Weights of a small mixture-of-experts language model, trained from scratch on English Wikipedia.
Size: 9 layers, width 384, vocabulary 16384.
Experts: 12 experts in each of 8 layers, 352 squared ReLU neurons an expert, 1 pick a token, a softmax router.
Training: a variant of Adam for the experts, 267M tokens, 8136 steps.
Below are experts of layer 3 (counted from 0) of a mixture-of-experts language model. Rows are named router (the router's row for the expert), up (a neuron's input weights, with its number), down (a neuron's output weights, with its number) and show model dimensions 128-255. Each number is 500 + 50 x the weight over its row's rms, rounded and kept within 0 to 999. Numbers have three digits each.
After each expert's rows: a language model's description of what the expert responds to. This comes from a sample of Wikipedia text that the model never trained on.

# expert 6
router:449508536535545543527502476540468409562545468523546491472533496493501541445561436549552482560517452479532591539525537546544579446554489633515451413446452380493513477518405420538514479578546615530523476509425536501549389542535447487479464557514499464541501488567452509617464557470551523545535408404516490499520536456418437461461504463490460476541442413476555478475486467501469454518474
up7:494572516450483579426445476429508438523587543401535512473605519477500488496420396468531586485444511524560501503561543559476514578543520517590513495550528457492535512469471554494538352577447476527419492442520479438533525558524416482527543473643527549530468466466611508461396599472496482541525420547532500489528480492472589489533482422468431457578533612537535508604401531492456502504373
down7:546446560512500470514530560518558521588504507533440489646554513531568505554613468510513564429465543533490411500430576528512460482387465464529452488471414476493491447534376502562474561558463503517471562580497440467484488445418433470526463443443535557494514485503412434509496535427438512430535576569603564509604526521519525450470499479426487558457562537584495532520589534559627591426508
up8:512329502476484497459429421559509413612511470502567461509589501571572508533485549519572584438451517584472491514513478470499605508443476570497487573512442510525560567449525463531495367470399417491502479505477567450521423516547516521422543503543521495473479555494551487412508588527515462418467472474531545483490557469439434480499428480518447480438449534447513507448559405461402508553522
down8:482530482562468514496354467561467568569507408511557416473471549458444543469480499507556501499448462434541493447494543461532569539545484515415583551492463483537563515515434461527563596493513540512486600541511526495438588492454465510479522543376496478542557469536378583457559475503477496515533576370540482496551461416478515572462520540411583460556519442561568501549531526447566477516569
up9:429498503450455398479450466434561512539480517452550536538383597519546497575574519508526613464568398464430431542567518489586412440494500517468509480518564444502514544461517496513406567489441492495480538487533481556507413543551519459484522510508563456464474520476344438526531623420453543499486504615484524464372460457472486369566553454518569494432488524529564547574443436600457535478523
down9:543552478507532521447477433463542481472530429525501446490487471490471578509426501444525498466564572476549495453478417541490500548516481556545409464443499544500506405617463498459384477484533504545455434538491464540522506554466546647424399636462467451512523454547599436500515534497491546445570458485437444554549458486511436454610501560480466528531389585547416512501548489440442502487457
up10:480476536500547473481498563489645491456533465353459541500486624516525388476477487501515429548529535511524563480474504596455474475532521535519482506628481482447452465580521489548500481459467492502377468542537514514529477469631455526558476426448435525570492459474467451548490434523504542496464528437467516451478446533458490471591427481486525472451453387534434484483371606558437445473386
down10:515375470534486572555524523485445586500525551487421383468455468458532497545504496575528504419509490650527465558518500512597615468474454502489422551550450491485393551572569525487564547458524452527592548532493494534489535423473531406586499517546459622486458492343535539572479468465484490450458451473534474428380455530442490531542556501475486504476443477533436516533529481463439503466448
up11:475461466508563601602501396444475517437518550501502458426516509571398433476474458543476495525505522452448532501503501470590536410534499537570527471530545499528521517480466523495518481418528375509529528470473461505466565653494555477494466435496537558530560422599465550455590397522445467504537442567538506462386537504476522566540496496580440508552486508474476439527515464489493563603524
down11:528486533496461538539584489431524511554450507502493445549478455497420503457511548565460496569527513560493534417461490497479458573522522544547442524500558585482494573420485590550503558505557486495506506596508541486483610568510482527571542567424541397532455500514496640525620491529451619524539566493438503527509521409498567530460469607474506540516523451431472447547527503434537439497486
up12:475500526493474484450563458547470512508450548354527488433457518518546410449426544567515542410602513522463502477568448505514451568498496508614426473528501491443496522611512606504499338555427501461439521479459460518458533572517482428564564414498494591491534496591506534484550465461524532394492577506438435518487510548519494478448431501487475510471491415548470537527473506589473416518469
down12:448496489543494579486519591443455526470482540526577552489455579498484516508450494578304446524467502505458526564586564558497509368501571422482478412477529433433498581522523486550517435525536468524508533461530540489571492504527501545447481453424496521441550538463447534562482507473609626517483459416390418473417493452433491549446503561496488383517496548431506405470511436486463473511538
up13:401510502533517518480589549483508480557474436504475515469393425540501376435492437647473442513538384413551480606480568514503550535548453529520447521530465398562512506611538409574528490511476468511496530522473478495442510485495455544468451476538557466641428484519474564508450462494502455497501403497497532444514524575459578472479430468454450428506529416526517513541437570487441555457465
down13:504485525556451434466543494525525448561537527515615500458564415429527528471522658543504442484495551604508551543410482463542507435531493443466548527461537455541538534519560520555465494555481535443446526487396413497417572494410562479438536467519542498548489555529426491433518457489503483468488429538566508476480552463520532505493594474408467391443544564509405622538459470466480457491524
up14:480525538498526435424550481491438579573477499602431577407548438614472476552451432506481450491518468484406456555446521483533452431458469458527484539551530553528553498489468419440536514541447452411380442518493597572525538477566502531486525524418451481402496537545485504487512450487552404525526588660544410380546616519571480544500551487552556529436491559565540532447337448570541502518398
down14:447482494509489538572537535526453443514488522514465502473442410517452486489542500485524417479561500509510507550536522520514414546551505605471470472601627505530452552505473544472634549445515454488443490531456534432535524427460557498577513579501526481570549545510507527545563458419498514499496490569464455548424577532563523477487507437503562627441535530581576510520536465490479469548510
Clause-ending punctuation. Commas, periods, closing parentheses or quotes and heading markers that end phrases or sentences, such as ")." "," ".".

# expert 10
router:390546513454592519517503448526513518460557473471564551503548503484507495510521458543484498538452520458619584519516453547487456467597495616514383475480431475497508443563450496520393521580453486555465420529452479469488465447530398439446454521461452507588556480588462454501475525470532467464494460519552472302512565539456478447490506447437447412546396465488510409542444548523513474492517
up6:582580488464473474419406543407524533542454473485495621474449509443588491489479503573512500473550538524494524528442494502478467468468526456486507542537464530538555440525580535475471503519476504439517474429588524525511484528594458460379501486553459460705430417476468533509524615461470487494443474419542528390503435542474552461432410503453475472518418565489624473479459443592534481485400
down6:532499465567416454488443531364573428476486534446486509473503452454567496462566512533582444499443518595465508577554543491571507541555540436503406504431457445521514505500621459570513502568535439515471461434524465457514489584442547459509537547575539459457456465478578503412462562474456449498472499481576500479494588524480597487445526519474509488527460347498407524449448403565600368470509
up7:454459466465434494470508561491583459551434525479508518475500444483419534485557462585541390560407524452568604541585553529527595523503462467640477492509488540508476477483539489586440480557432403457468466579397516451482477531476509504482472549459489552476503417436518570530507450521516522516420508485492381530566495530531520433464457419473552469424507482444476423577443543427498506551493
down7:509520569558490607441419537525409542465555445514477572512572444546467521398497525471471536518505570557499484539499498506527481557500527511460494518534324508457452447503513581558544465544484481567501546489496479569465562477557481505485522492437500514467509435553491484491467437533524501461447521474456516506429437478488500583498461502543468427604498572501477433551496470477598573422497
up8:646470440524543496363460498531456551453540516543536588537518480560466470457598529496490503547599464402492528575554604544573432502590446528483569463512547584531478527486455517453400525531498486489520493516507524576535475568436389478470477517455516463612590495482419512473418467502590499486584522391534493489440574442429509428515535476442640499504549332452526592548512527506546472508524
down8:522444554530531417514550518515477541421532604525539518491511456569514478553536492530505508555438509586551442469617505499561508510482471439471412472547469481538522474487462598563527485490535509530562502501536449456453492517455479446459551521551423506563482493526459534531518507400431483359475561566509487474511554431529442541453449475508520562464490501516468505485509502474526470412530
up9:497430487474520449549530441488457509475453590441559503529455562558536489479504532557519548424515521452519483560443479520437585427415452453447472503499528488467530361529426587473579486505421459553557515458493492527522552489567489512458536452559512492517480448468582407423454545461441468573543534598528484446526539528473489553422431484481489444536412450509560540466486533638526485543433
down9:584501379526462477611482506368469435514478475432497539518481613501556511482513554568560489496483540496519498505450481401490512498493446502520490504568474537557575501500518475501511487521497424456530494468591476394474594564449572468529584456468563473465374485532504474406494491512457605580476429506517532523601497502540501479467448478420535501541403510381461527491487445477553456492521
up10:533650506530651518524495550452496461482433494500550519492556512538450467526430533519496542565514587510562534460521528538460536484474495524535584434529451514421446443506508455448540469497440514541450409440503504399491503497525455489413534555565481474486580499564539463521441465439460444505559496591484501483542439503473586431503506432447437505545449431444439589440458454548527467440478
down10:513432441500482476489463518443449503473446532446491572460527467465435428458575433464454422479499507491502496511574506554486643476470510537443468539508579513491491559575485551435554569443620558458461516370421445521482506565490445543454497481568611479569502503507512510449439540477547417590517515427472490440427487347522529490472485518528508441476425441458530573475475501545477518538485
up11:493554521517537504550474438526537470459581486489538426456540486500489491542481423453451549532544535454430487473476495461694436443479500412524574528429494502487537619439367433465535472602462437504482488477540560513530498543544476463524496541440484505592505536532420540535482473511460465445502467432493491473541463469499617449442591488559522546519522477466542477538543448410509501542535
down11:444530535534504518506483478489420435585431473506533478470520521523508670541548533521545417474436589512460466459381522472454606536524500479502438521518517500537562482498545448586523539473524463532481515553488505465542593539540568509383461467558535531484381571566474390428468561442477534531491349604488461446497585509513477533440458526481506417513476427477560501511502505452549484455578
up12:446483490377529478499506522440580461433444437519561545555565569423567526564478510466540464562370470533472489528530451454423548488532569479568482524560445441404501573508512556565468480535477461484584483567507537579547511494537467476423423452575506583481602487404578475498548438397472544579461466457549560513554530544471433519385511501489477470559519570492593430466417490504494492446490
down12:531453504514490555569545413478509584590512537531470463446483463523390438446475470501398553474550495503439546493435545476453498517496452543457525583411538509498573533489478408500482594413536544427515456498593429481483575425579538570569423503555472513484353571486494537560540541494540483440525483587550517503503551509523487522594525508470382528518538459442438492409484483494514449555434
up13:461423494525470478423423463466537360486507467546466490515383461540534405560507454623519481575478540545408613524564385484546512525545517455499539434515466521507463519536550491513511546497429575501495597464499495464488435536423586371580460561478465553471494551477529506511423402391534490500564516479435550486473465445530486588519459459574553470563558505533606461501543452543478492578470
down13:572512522414446519548518523553556516533502515523559539558456488597427444436552473419506537440485576529467548522490513559478455503464511569499603586406533574421489445428536531449536458529547529504482538521572476521588501475550517522540497498503534564481538523543466472496569493604480423400489554505492507470561466460467457468387459471436531570505606496617405542418483583491483517496519
Prepositions of time and place. Prepositions and the years or periods they take, such as in, of, from, during, until, "in 2003".

# expert 11
router:458519549463610494481533449496549467520543494404539535495532465539493549480548398473612521555532542505494509544489420568510551428573632532513469449627471463463505428553438448582499482554530494512495488536455536519551480537463400462516458531517555602493540461570423478507509557500506447520572484505502541523488551454479431470505432516541490333585471393510510407455430510543475424538421
up6:509539460486422573501475477557549409474482471519521561505530465550530506513495475529587539463547605536450532503545539531514501476513524459422477528495417456442532414509531513473506463595566518461502491547503481482484527461526590534531516490623543536480661433472536534604528536436541469501552557448449412529499433558509476422572500498497518485565510471502491531430576390570468488503492
down6:469375398519481541645483580483594512436405512601517520497448518511541511595546464525541548551528504422488441513538416450559528498470535443495497478498430507465486506419523575539496533482584478576497517622545518456558545541509506637497498467509502580532479415435527481592510457392528477542512517423465451465466412458525546462512544507497431534482409502582461525591546437488459581450389
up7:514491524533479474395461456450557487533518539464424544489629519456388526511576525470458467559583436490520508424502500483461533482629519566464507423482468444538479465528563539503422495473465526500438525598539471426444504481433502512451548442523461488490478498425445480435482371474456438538470469447499427499505574504542520470556421428440455454399492499495475380541498429541543444514494
down7:487554523441448443490456535509467463468517486497398515435445553447484481503522530487448464420540379553453512469395442510575468478477539515536496467472514532487469490476483517547520459419550512473603461440496519572547542406474516505401561465455534549426464546485605507562530393388433640501502475629546473576497448533529574529423441431516525564495500456490457476436501468507530486483501
up8:494545487552495507492538490470477507552553494454563447510421499512432443427586600534443532530411522485501577447481519551485499547523520511574465504435585553535447516569574460590472456464561508572434513477511527529620504503590524535483535515473504410575604387498517553544571533512487563538427503587604438507522542524437533469567558472547501477444551526471475382504534540461554540508482
down8:456400517593524596510527531467379486485563521526378495384478452569453495412540527492519582434449539571548453414472531441515508558542537447552604406511558594526401512449433431450441505491521533505529470539557502505555488444505432433531587500483463491411499461456575565450600532481608491430388472554471452576555474502483540598482435531553512473487528500502559517495483458451561521475481
up9:410482492524555499396340582396540427543556464545461550498486521527563492501443543563457508548409510484588500502510407511600451440484459554469469577449505524527504521501614528483486483547564549506384517527516507460564446528480408484505501498492430450495540499476555476542529602481531452564559386504457542405504432507567435482574555511435409400523490508576472477513517556569417484444556
down9:625579538438496581512438561539510510532479480539536528531517458435480424486473451572537518459525497553594533553524582475446520439514545544439503503506471511514534521497434444565498552443417493472426467459528420495461460428580482566513420545500438364493471493549438475479446539493541524528547425539453468547463446542511444449420563483484516585455527415453498517375502465533519469554510
up10:452511541439521405589487472424496537527467489455543532458471569596566474451527469501518480554464513357565473465484507572491576446548514464472448423464464474635488563492399594521413540454548456439464431570566501437574526509571484494445481514505418471547456570518586471481423344530517562523492456590503367501589556555503442507529474543512468476501562454515489496503484472507470424501539
down10:403445484587514468515472544517401521517495482444383504546476529415517506415437516474513474439484425380526562382605548470504573492508492490472463423457519562488530547527562495489498542459459504548568471506563541549452464418409551479500476461520437529427538578472536580488505509547487546569481467512517503577514464545525610586515526446449510510488598495499570424537515506438482478569437
up11:570464509503544485554495412574448533539496468528497496526594523589421497445376486549559552520541524410497486500514446581560527456485453455555413370496555497572482401554524483498519541544480576532516470484437592484529391512584482451488541473493513485526550432504500496511495551529501435483557527499449466525475497584436421445568551546551472520584551481505470477469525505558520439473482
down11:528467440519474425577520503540510487472496455454518506477459523517573453479579539408421469500394492509473517563554510482488573529461549561530500491496487569425525549426422475467581423458519520458570523456564530549492512471552533443461550456421487478543470517547487495476497551536479510485471439444481444527554540568459512487496453463512454585414515386444438477569502472480576547531484
up12:431457588539509505459550440576504445499519513494512462445585496487434465424462531499474568526543480493500490561603536488563408510491523614555461460505523385501527491586524523485552527538538513495511529480438475540530431533470504511530506516546490475528487550499607530504535506438524597447551511505466320485491571567418415572493590470535565481515586520409498463489520480503340447441552
down12:463433534491483398557487592441574539524541552519526444545444433562446538483455492600491528558418528643467511532512440488462435545485541523477571593513459496437428478439545564560436561383507451478516495467572503517489517549498465505498601475491506497398569582438539534454511479476461546452499507577495535604564433578464507533562518463549515478493488546406424513398538511547510541452487
up13:483531486548539486421553452572500517455504481540495442522534530483561477478575419478520508484467408541490487516497572580511550424536523539458428451462483454488562456532550586488436541521532502536473564569362519527581408449472546469524454506493492492429480543478542485463442576514495474412546489513615464410522522437557531447445519529477524523541516430358489457511560532444494506509503
down13:632508463496561477421448468610513522405527492473474442476604515341562480471516465385517504418561516493453455638499530507550554526422455587408427439495405497395454534617587525553448520452556537516539564508442501488494508515551521466429441497479473573475452473480553494453541559519453413477522557494600546553505557406467560476499576470472545496553575563458478509489510502410546526453490
Foreign word endings. Final pieces of non-English words and names, such as French, Slavic and Portuguese endings like ges, icz, iva, plural suffixes.

# expert 3
router:454530511518534496500535466550533465516536491450534486444523517467485560451590463531575537566435523514504675511554516545515453520587618561565486450471490498448410426625499441636472498484589505531478448436470494523536475525586489461453538530539519411536548492531458504489448560444497528500487513516574499620486551498477454465462478453541522304551452488433523473499504497577524431506434
up0:512464582500459452542490515544437480508489471411546509601508533543478500395489469523490521437603506370512474518518478539508480539582438581489494465517528544494485475583506477459543569534479452472465463472545518463471450589501491535437547508559472477507464483471524510537440539490513479488491525506518546470542509485510505513545481428428594486430522501463494466498512405490490476492519
down0:435472504484472430633449499385499433523504561497475524369477474555464466526519401422441506393536541462597494522494521514518520427568468473477544569465481473538486584515501453564483500483526561426505500509500464488494593524516422537567503396447526521442464541536433441468611534465457393414409506518433446516443445529585559500374523453441439393529522534545557502462445526463502540509474
up1:522623474506493515588408555440509492484470328490607577499456449540568485406511527467568504460405471540512527434660434480560545426550520504497625479587513478418463494550475496457561466503508539476535585508525541553613461567455513441523399521488540482550542438482448517484511475482469505443621561491493519473573543374567494489489463576526488476483412562488543482498525484469518567635522
down1:490455475514504416607500595513474476417522550378480488466548544467510506494543531536530523542424452500516507529513544514486509491514507531563580506539468450518532464528517577556544464421504507567598545513595522484518425554486503479520503582591517523533505487445486521471520472504526487466441583530490480513484563449542446391497562449456575495462517482481435522534588453490500570540521
up2:571559451536515497451442563511501534563516477457483520459411411578500479494560500509476502489504557561504487412597532573525491496550523535498546470505567571465557511481526478491424556456487520544402488524552463558512483520471489423501424417498461519538481465491538524487457498582486413499422374518553445475474518481483509538439548505429462382467562478495527463499590443495494505547446
down2:479468509533567575514429496578580507471489445470492535415510465557406516449478615488475564520570530499437442482516569512399522470473505489446620500507535494542489455522564477466398579545490523550541491465640552489559457567567435541558569525560502501524451521432498555392623475487572485495484506540499469463514486432491471584425523468470511452464445539449556563392519557511535509480584
up3:606607538474534549533393554543533490529467519462512547536458530411477536525461466418530512455514520397626523474493452540533492480491482469577470491491446522569529448526531412478580466494431508539459518501396514506436500391560444486520497464479468487488457408489429423550525512529441434515460492461587437509425450488524489430498403509429475520591558583548447485549564515478536525605501
down3:502540435610422491485431590513502484598449502471503538460480514516438566488606528458528496465543514425493484570567519400564500384471507485503485549462506453480551483460463503564542477482561454405562560483532457505519508469526462536418568494518487497471445552547520617380521468518421582580535542521490462614476478423421409478437439484503493519482501489532516509486556516545479480602580
up4:499592515424563487481506442467532481558467520522532517547436548669441503436497499585506522516497491443454588531554472483415601544509495535617477459490538471455467430526583499455465476552432495523397457429434549475588493480408573536535464574582456519478495506534489491441475522495541538496529536496513402490507540472534461493437532593560618517457507503414483497465482463481450519539472
down4:590537516500446582442528473487465547574472489435492546479613529573505449505547536514516560476515480581498472440506435365507521564470493493500530494490571434471467505521513519512482591393519441397412466430473414482520547475500571487567553443475470457463470510471575442489507560461466520515535419493459529559484487451571503518357577472520536505494534475418478529487529437431522502477472
up5:494557533551495521405543532437527506479463461466627454422473533520504530460533473446540508473606440413581482527493494496431552561497473424552467400512482434485406435528454522512511582575458489495505482548484453449518467488477520532472472440482487482496459449598475541464497523506537453415471500555369464510496487501556398539537552479472505465534477463547471487487425555462468502489430
down5:598520507498429536492482502448535512515468451437521449438471486589417526554592496411534462471565421523587531513439488467432503538546461479567449447493490622507486481487412486467512556515493551470484544582399478429460553480466435478428507453514514519481450447515588416476458517448531554414484493564596462596526516485616521489515473526502455525491483412515457489480454470609508525468495
up6:494505509496549504498563543485581513450520445462659461475461459473557504405464416517508513546453506498529534565521437489552448517553549498555483472516567501457554561481431550515454410520493611463454520521361569582452487461456416473469450548579445517437510486553480508621484475545551480497559515406576477488539449419457492416542570534530478524573440386555532374445490513474428494495583
down6:472399400567555545549584447399504567419432525564495465491506616472544489493496453508572471490489532498530449484452389490510528596545501515467490484494491438563542514522431485433524441516535571481554476514455609431557475433518580394497463538528489491499522469415461520574454462567471503550430537432468559541471543522530577415513430536491511606527592468520518400493531588430476501510501
up7:462595507425515548516465517428504459453427534500516569486523517425540544538498457447477456508468675484502587458467493603438564487441427518422488544554408420528605427609481457567459513536402495532539439537472434458552509481513461538540525572526454506546523470589460507435469564497503506421486459570543498485501481553472445331436467473409545492476501507482518530488477519552516526457499
down7:456422549590481485552458523518493422478383522516455489549569517452442546555526534460549512441502434522492542479494441473475506444480474477506510522440448416520535503485497613563601435550490526506508487464400477494496499491569507480521554503533566550399564495431491502442508528457554485506581487490480539599514415466528571452457505516490557655515586463616474516549516534542550503505510
Name continuations in sports. Later pieces of person and team names, mostly in sports tables and rosters, such as Browns, McCarthy, Boise, and score hyphens.

# expert 5
router:522567520462518511481466471498575402484544487502535511480602516530510551522524471585597546527491513497438439519491449585496591434526558633516499522569423448453460467553409473596500551537512505531500395508445509470536494529518377429456482475535454462516493472578448461472495582462504442474536449527554476452480538531461457513453456404495520293577521451465578492478439475559417519539483
up0:449420600518528505496464492451514437498500468481540448470485438513448472482423463420583489519563485499446499537500532533482519401543462467558529605595489457520550485483539488546518589455462473442429376460516483490466492479400481465438517424501518517501479502526509509520536482481483594546480440552473607488526502460453385510505501516488547508498446427543489555443546478606303442536513
down0:419451513475531527519517421566457555496543458510417528462397456568414585480560520494478522454559555485463549468447603553494425474503507507427471543453563559549494516483503436487399423526417511501559544546518534529499521514487455535565403486498470466447456634527440438539470505566450527469488463536546534613555473458558468424492536549624496475549510449496571399448465450503491485578522
up1:456519515473528506391552469544526557461523551596457498450474492499559585535542515499418477498596554488567513506532405456490528480555510499511438521466457559542507511618439553473559441522546467512481449521507460442553497509429445488501516577394572515526550408491520546583484466541488387480438480495510528527452467592472484507487553430535460516563342492578461504441480445441479468422479
down1:472454467477427502496422469518546561447551516555456557450525537410551544442440532361486501534476526461553517505467449412514484508422473483513567509446481585439538511490468509472549420546485530456510380433496573562568504546413455431487474517567505508603659496478465468558457445464467442440448527543550444446517441419523570493482569520456573519502536458422462524600509560450502411481532
up2:463461485538381449592465500480467453653542422500532478566609550558432606540472459566548623460543513356437514587459529490453516488483522541455447448577529461468414438470545499527489532566507496491452465553428449563474543486516550537447603559475565490525532429482474456485409556503511520490479600533502450548468655497517449423535483399525528511489509516508545550433427438527506481564535
down2:468477538457499475549586588504485478468523455536461470487511492472517463452469556494515524528525467524551555578480480460503558560494483440507404580538546531457479448467493498528581514568523625499530498432548471530535535465561536479535473436488491519490471522436499479523527420573447608487452519409471472482481504588481515556583445451558483601495497532417588491537448544502592452530437
up3:515520504497504551574490559454497521529518538418540577518498515445526406510519504463548538558495389513460532508567423423465495536511554536455544541467523425460456565518506551505444490501512463445482379518537445541504468434484566530569517454473448529485489499525397511491450463489483476565476470524454509462502496490587511539522561389486571470465458545451494504463486610547412540559633
down3:484575558528460514460466447484498490504417521364542552529454570475432471485552492573452532462492457401537446528571508483406585452511513472451423474478559556510500498526535517534478511475509489524552437430481447554488537536478539469533497556557495451471537425528486499525469469499447527421479480453441531386484475511481501505493536529446478410389541468500572461564493567504473507480485
up4:525487560420571567523525457467551385538496498421489519473459499424535584470501524526426499475484481560588504639538601563585485484526495430526574557509518411530360486444488412481429520526591553519460471531482555475493533427468471541509539555555480507539463472448484560475547578487527488476561509563563395510434532506548524500613378496496506501506431533548476535505447492572462455512511
down4:524418431529489476573467443519530517517534553421499467506493468459517354501501565519511539506567471573464441389475466439504518422516490436449535515583502471462437517518576463446455480419439608498459513491589515448536531468465531544504487511510526514591473611498464505456592549464464500493497512579567438471539463448559588477545519523409473514423488477492480579540576492514544493605412
up5:468571553523525489429472516506454504565460508470480495572542444438585500504563496491528517570437521571437484470485480478507494496502632463499506566431559444554528503469515492480438482473437482498538422560436486554485494454450467506495598483433497514447494478500548513604431346382585547374539550447456502462504542505581426415517442469571552519615420491465529532487377563474475434490525
down5:454470458505511465522661449491504467555518528497528374548568456445492412457546508425483503591522502519466565546508447475481399486593476416530542567486639494499553456428522573424390440472451477534538447464497470467468436381474514588544498460529461560478459462452552514515441422543473582525424582451372554471510574478598513394485517435554511601487446510541469544511540604472497498475472
up6:508410539522407473468509443525443537440576563450496479512492508495478373495499495424565510504570516432512518521471381468531537570508576589537571411503456570539559418536546522451484528507493459535482544467491511521533467596456466459477416573516553457410500467512469519541522507559524505487374486531371460535371506401476510590511528521542421534452591462487585458580546515537472508502378
down6:575557501547507498550508454459493568510439490491565446424500505433392528508450491430509511422505547529544479479494446494484542504554480495508578520622532504508579416511565466452512539503520467500559504481450471465505536468537500498475491388588636581479450473518538466527484466416449615472463480512439468456470541552515550603450476505578461498447519478519563548545451440508553425449393
up7:518411444557528509502479440564474470483469550493499547539478504470505557588561520530498513475506487407483533473407483507511480527498594566537558555487462390516460561558654486555522490561535487489489462535479479460477481532468554437515558484574505489476463501511520523546470484540456560475469524546489384495393445478438464530446549543610453417432492460450492556513440480454472423419455
down7:445455460564600519493467438359437536470518577493516491550462486466533562504566561508548488535499604509497440508471433486493500387537534614467532572550510628485479557451474511550491536460478480523505535447536494408476401512450444425448597545481568530474517569480595448579515495497550437485463496566404522460460530450441461512552536558533499389473480416472545477450532474488460461441543
Mid-word lowercase fragments. Lowercase word pieces at a word's start or inside it, often consonant clusters, such as ch, sc, kry, vap, beheaded.

# expert 8
router:473539537473578475519471489568491458564491431460490482438512474480487549473458466576437536499527495516464574533572486567510557454529585476487427538526387499518595533634480498605462540549540521524541455489455515543526511556525474386447484404523475550562621494487477485571444559453519471477571439506541519555480550463501465432463521535480547403538441491450518457515494493559451421547429
up0:399546484506532566468571416413583433425535555508465507463384530461475420505495520491529500601482463574518449558533458527493476415503467515509415505480442473481514417463477477512493548443514482586588524495501569536507514534491466549517493527496617460477470530461437494483616459402436440577442552567596544473502524521480502419502464494477419497591442502476527448427472519541505471518540
down0:497439480540437566514450577466548531474462454463473586517409546413477561522553455464443518496492404445546535373587560514507448526514430500459547536512490525558545561541468449525493457596537517472489414594489515504493481622479525526511520523529538580549437497444427517442465459444475493473439557466519515505534452395525481539424524469406476511615540466536495419516585390484507430481494
up1:440594543506518592473623450517466541526496522576489528518500468508512443551492545576548501485529496502468465560492465410563527498555465544550576420427526472454553464478491456508545457480534528565528511514445560516486495435592481422471523543469527535453493532559610504578617603400531552374420544511509494469472584537365493500571498536470440507455538568512483426544515477446412414507522
down1:491473580575473452441561531501407535539492573611498498470596495474571571415456624459425529482457520467501511394473601469487498476581487562532551458573503466465474512522529516571507467456481466578440532488504470502530470481576523533435492585493529530444507508557349575505620446490510587507519472525569518566433521459427449562521481519414521420453474578451440489509519438506493508461479
up2:544450517495583545543518544424527570534510492574564484540476526549519539561462495498496416506436611534450533448470508528560531568468502517495506503452521487542533461487523517447481473562448439424432432535541495539436462452453436571555468532497503537453512386506454503573477461435446519409436481526533490512517560534445562455505525555540522472545401479410433533472470531558472457566572
down2:523459542470575483566541502482537474405537512530455442507558489462486386475381462542548538500458505395489663528508527517530497564458514447501581547540503445472486452457510534538560427494486459522486539501545465479518494510462576519565525504543514670549440596466491522578511490530544543580358505505485524443494469557441532509501475524588460534482507491456473594508621522416551536468500
up3:469570596451546470477519470489547422550565499529523578491518494537486495525555436629541455518428547491496530600522584572500470493599554580513436394530576371480536432595463510492439491505571491554430442506429500467485399516524439503513494573491574521464511407492450469520495568514555527555549454486555472516436639486529438435531477406592506395542461460473546401454451452459444486555438
down3:513526505416519500414552400507549533515529479501500444431552479518505452478507435428496519475480550508467403491561524511506570518508467574499507574537457553443544471511454586537497501506514564382556489579510493413473505494423549531461449586462502484475450530579490549419496537602543618483548543573506520411526531605455445496591424465476437509560392475448520538486490491540478418528460
up4:574535521479565539453488383522487442449478588541599544441557581541515539448598497426482465485452529519611522539428408503498493469510569507507459566556525484434497410463456506451446563545469523461440530527514554567526539494542492553477556569401468476554513345471468571481476495455575451466398521498504477502597465518396497545451566468439470435493481510530459593567466553482499518509583
down4:460586528540431523474498518548567517438581520513536529501462599508475436493506563409385497516492430491523587493548497419509514484489543486428584554386508424440560489516422467455425553475509571544406551660437531529524511442495507492445536474490420540485466546418511516540498484565525500505481487513485607505564562494427417485452539593489439482466422521489542476452485526519543528467492
up5:491519548469459460487492445453499470471550607504498621437450521577497566521485537591437435481438517564502521537594604518551504545573448525547616491482621518510458464519475413497551484469505499500547513528374515450516454470412499468392541569499520508433405516482530515430518563478513541421538480580513437519475489577572549463431493497478485501437542501409487446493447497404460370608445
down5:498541415556485510493503501498463492562517502549419497528490457490598528572463449513460440459559485553549397492564530510491540641565493373432511479538473400445518427510487466557545465599515476518552572547528507446511472381527480451452519527529452451532548550469541560409453461571519579447535568474531491536522561530523420538608508498488587549514598499478540547516524507460460498477368
up6:392563557509437473365466595547535508494483590554586508464520581421532510448530495611512532482463522526593599484543508640516494551561593496497579365409478552558541391505523442525535429532419561504411521556407482475471458495478467451378444472555526483504516455557499578489539450497573408552511491491476453532560464622534507479496527457507421460536554492526497414427453451421555448510485
down6:577559428457479456382398502484511483494460553639472490446571456437602480513489514545444567572418513577518470554543532573482529446566585487448459494511492554507558503460561498593545520500418497558516403469465406444564530500507563509417464450458508497469538480552516568472564527517496527569481419541534409455553553507545544390471448450473508545507499535562451513449431584460627468510492
up7:512508506539456468560551432537487415511566447533504538593576478496459609532498556446503456544504551576556516553462471438525517465474553494562447499531592492510418517430500506494489537490532407477415410554575549479552469561625545579525576516482410473546441402445547402551529576556509498515468592487530563488505526529383543398591503533519430491552493484469506516575502518522509497476435
down7:566560498458467578580516534499528452487494502487577521466510506498475582537440509452474404510444553560503495502439460476444552426560505492391541578530534527515469525507457483603550565432540556439453497538476429545533529508568502518471541479374454590471440420453463560471596488559580589579446482488493486501519483549496517566506482449491461585564484594512542521523523533490504549526490
Conjunctions and relative pronouns. Clause-linking words and subject pronouns opening clauses, such as and, that, which, who, where, he, she.